config.toml
balance_bias = true
lr_router = 0.000913
batch_tokens = [32768, 65536, 131072]
steps = 7303
Below are experts of layer 4 (counted from 0) of a mixture-of-experts language model. Rows are named router (the router's row for the expert), up (a neuron's input weights, with its number) and show model dimensions 0-191. Each number is 500 + 25 x the weight over its row's rms, rounded and kept within 0 to 999. Numbers have three digits each.
Before each expert's rows: "gets" lists some tokens that make up at least twice as much of what it gets as of all text. This comes from a sample of Wikipedia text that the model never trained on. Tokens count by the router's weight.

# expert 98
gets: " with", " of", " made", " won", " received", " released"
router:451485524498528522507526477513479527496557459510453468470489497472489479489488492493515499526510524544484501451526489511530477511505513491511492489490506453481459488552525499486522524507469498524525492528498477524440528483501489461523487487525517516496515503482515535475505504485509468541531514521483521500515488488477494482478493455473518495492498512524494520502514473480476566544492504491499487517489464497530521506515534481482561537488537441519474559501523483479485545496495514522486522477491503495514538490469488526483466516469550521472539503471425470478459491472472504514
up0:468468453545511489526523515461493511493515509508462446475493483471483517493525504458494444485517534494484501480522500498495503482516497496497508474514525458463487508497484499498456525501504482511515509481472510527521519494544512507451519491465524538537505454499475516470501467471511461527523503530513529500462464494475489461502514499516485524531498537519465488544466523476441488496489520506519490497475521498494547475513446502557498489507505560523539500528530507479456499448513488537514512528534514483502507461547505543490528527483531507507524499475498501524475530482537542512
up1:481476456511481496496515542508468472510513517502483505508516549480510516460507522529481529532478509491499479534483471494471496508518457463527477528505476508452491461480504495465507527515483524535506461508508556490482526504496481521519519555553537515500514488464487479463511508494506508537518505525480589493460526517488492476495485517501526453502481486502518537488517505521470491521446533537487477498519541494468472497503451518491479482525457469521562500496475507521548522487540505505466508489494492510472528510487474498480487519520537487508510539491460512500466492475503549541
up2:526542540529510523484511502466483554502510478490479505448476526503473506502485463477526521531455490490508506494495530518504520515523527529519503538495483515468538522501527506507469512451475504498528487483542513480512502469495526504440507493489516474558502464471505510500513498543504511487501508546550445484490509519504527492497498511531520509500487521494553523513492483472493482518507514505476496453454530508533529493494462469502485476503523466512519533556482471527460523477514487509507529471465544461505438462448489497524532514500495504466545503482479502504526472520539471525
up3:493519513489473478471554536493517493500485497522508512492490484433468475466483508478507544508457485500513485468513479463502505476507485516485462504493543528506521497486500486500502487477515492479507476465493450508491476511505509529468517483502523542494497471514506522513481502457496532505500495439502496462467488462492501501499500461512470519562536503545491551499540536485503452518536515474473492562504529490501502523505456534480504524507535484509479525519517503476492523542508495500467531493483515476483503513465489453459471495534506558493481466550514511470519538547467545481

# expert 216
gets: "ad", "or", "ar", "ers", "er", "es"
router:500517527510500497470556479502534508505537503547525493500500543510492508436483492497509535502531549491466485481536543506495464546528561502465535474494502481474453461520529506483528488508499483524552489492489493511492493459502550495530502473526538500471535464494519506489544505472519493531474468499467511495493456551483517464476494478466518502492532490524498549506492450500477524507496482476529485505478500519540494525515508458508534503485514498489489523475530500458477509512534515485471532479512497504524530489465531512450503504491513490497541492494478502471498447497511474447
up0:484479512530507536524536475504515509534493550510542528492491490489469506492510505468505493459524528514515468468546513503491521514529524539481508488502513517500476454469542489507465523456523472551533515525484494510491476520481524537502526477513486503528442464511529510511505521531506457541468484521460501503466497530508535512492514469497512514452499534526482504495475519516470508467533479473507473458533470451483544466489490500448528484472554515481461498501521520497487472511505494465566514505502496491510484507483517521476522555485498498531518526516453533518486474503487493466
up1:499453540532436514477490529524507502493486549467514501502497496494547492484438504522524550501501513531502500504528524527461511462518511471512489490514483508495489451503513453506516500511489472529511480523518502469503496512484458531484498547520512527518518486486509480520498460491503461510489522512483524455486472505530504490497488472441458499501525494491498514507509482504475479448520502514497471503500493527500518471452540480532424473487468448503498540498463482483499541498551506448511535515510464481465536479454526480496519486496529461480530506504523481515538519504496507539
up2:485497459501506496539514503439494515488485478480493481483472515544516489496527485536540485481514533491469538502524479487534487494508498550491519479489467522503533505463522518470514458550473492515512489492448446468539506517501526494546477458478521525498496510471504550513485493498510514510515428530482446467542509475503497476525504517476569519506501521551520516515522496508504528509491487547534488499528547502513434498515535524503467464496522499483483521490495512492470467470522513501516484498470467540487475511524479543474528503482495465509498512505508513507535478475527497506
up3:511519527488492538528498467498525482467505485517507501521514507498525570447468498474459531532530506489515485506516519476486486492454488492445463447461495520422496513500489522494484494504507501520513483482559529490477497479479525506471548506504491490464496470491495476493499480499535442509501459504455500507451496525559468490485529507465522525494480491530486482521494495510482487527498543479508486514500543515496539559495506508525514507467515497507486515470469529511501447538463509505484517505494499508489515483480493526493555516550494524531507460499510481466554531513514504485

# expert 96
gets: " including", " such", " as", " of", " used", " included"
router:480498497519503528521534495514474502507553468509468483481480507504524486497487493477503523523505500522491499466521531506518461524502530472460503470489544480509495463521503503489541478504472463569522499559487489506473517494484534466530476457512496524478537496506503531488535536471498490556508501562499499521485481469470503487452492476490499487494514494528428536507518481496497557520505512466502478516522456506535519527498536495492528520507544472484494583505514460497478513499506514519491504470497506498523554472475483526483465518478533545492528519481473482493491479457486483502
up0:520528486493469499505497515512475491544500492478490468542493525483509504480487513497534521491533500517496506506510512508532478449480545515473500485506489514529485505468514441519508532495503505501562479485506557549552505524538511473498562517514461516501490466511498521510487463488536534499494527532539493455481504481460511438549510500499491500436475525520506517528488499510516527505541500458499492501487469500504448494483516488482461520497519512491534536505564533479493514504526473499497457498512447501497490481488505543513507529520502514445529498504484496515466517469538479548
up1:494495539455470506504524468510488523493498459484465430532547517462504502517496514528491508504490515500481507476505506516485509499482480449489484474498528507527503469512514511517503501500543457527488510521553504518482498472468493534539489511533513507590494522511509493501449495470482465491484500536492495555557478530502497511455476471450519496491568487511528447496469519517498502483499525517486470542521507463451519508542503456520511491514490489520498516493521451491511476514528496533498517498496513471513491513554495500499490516482519468500494534515540518505479520520540527527
up2:518465458469536497460485520494499485516537515511518513513533537505539487526528508515474494513509511509458486531473486495518461493478514478518505496550555564530492511527470541500491508489516518498518462538466481505485526510481519460508466537463495532478494507468499497478506563491517485489510509512541477496547511467516528509502492527524490472489521485500504512474513505511522503555491494501483442469527503509539459499527564505508509498520552487486495519485526512532446520508475464534554485480531545490478523489488464484467510493489479457502509479493531529519520494452518488518
up3:503481462487507512468519497504519498505500491492491469507518527527475523484528488479492521520486461534516486534527471547479446470444528504494538481534474463478502501455539469529505487547463490504481532529528558540511460528504510524532495507522492497469516525551514482492488506520483561504494496558485461465505488523500477511500506532533504476493505485484474529497475533513477513511516519512506460518517489512444478482476523501504517468516476534484503510492495519500557524515507492519460474483546529527521470477500446497495516501462531478476528495454522527536520460494471487485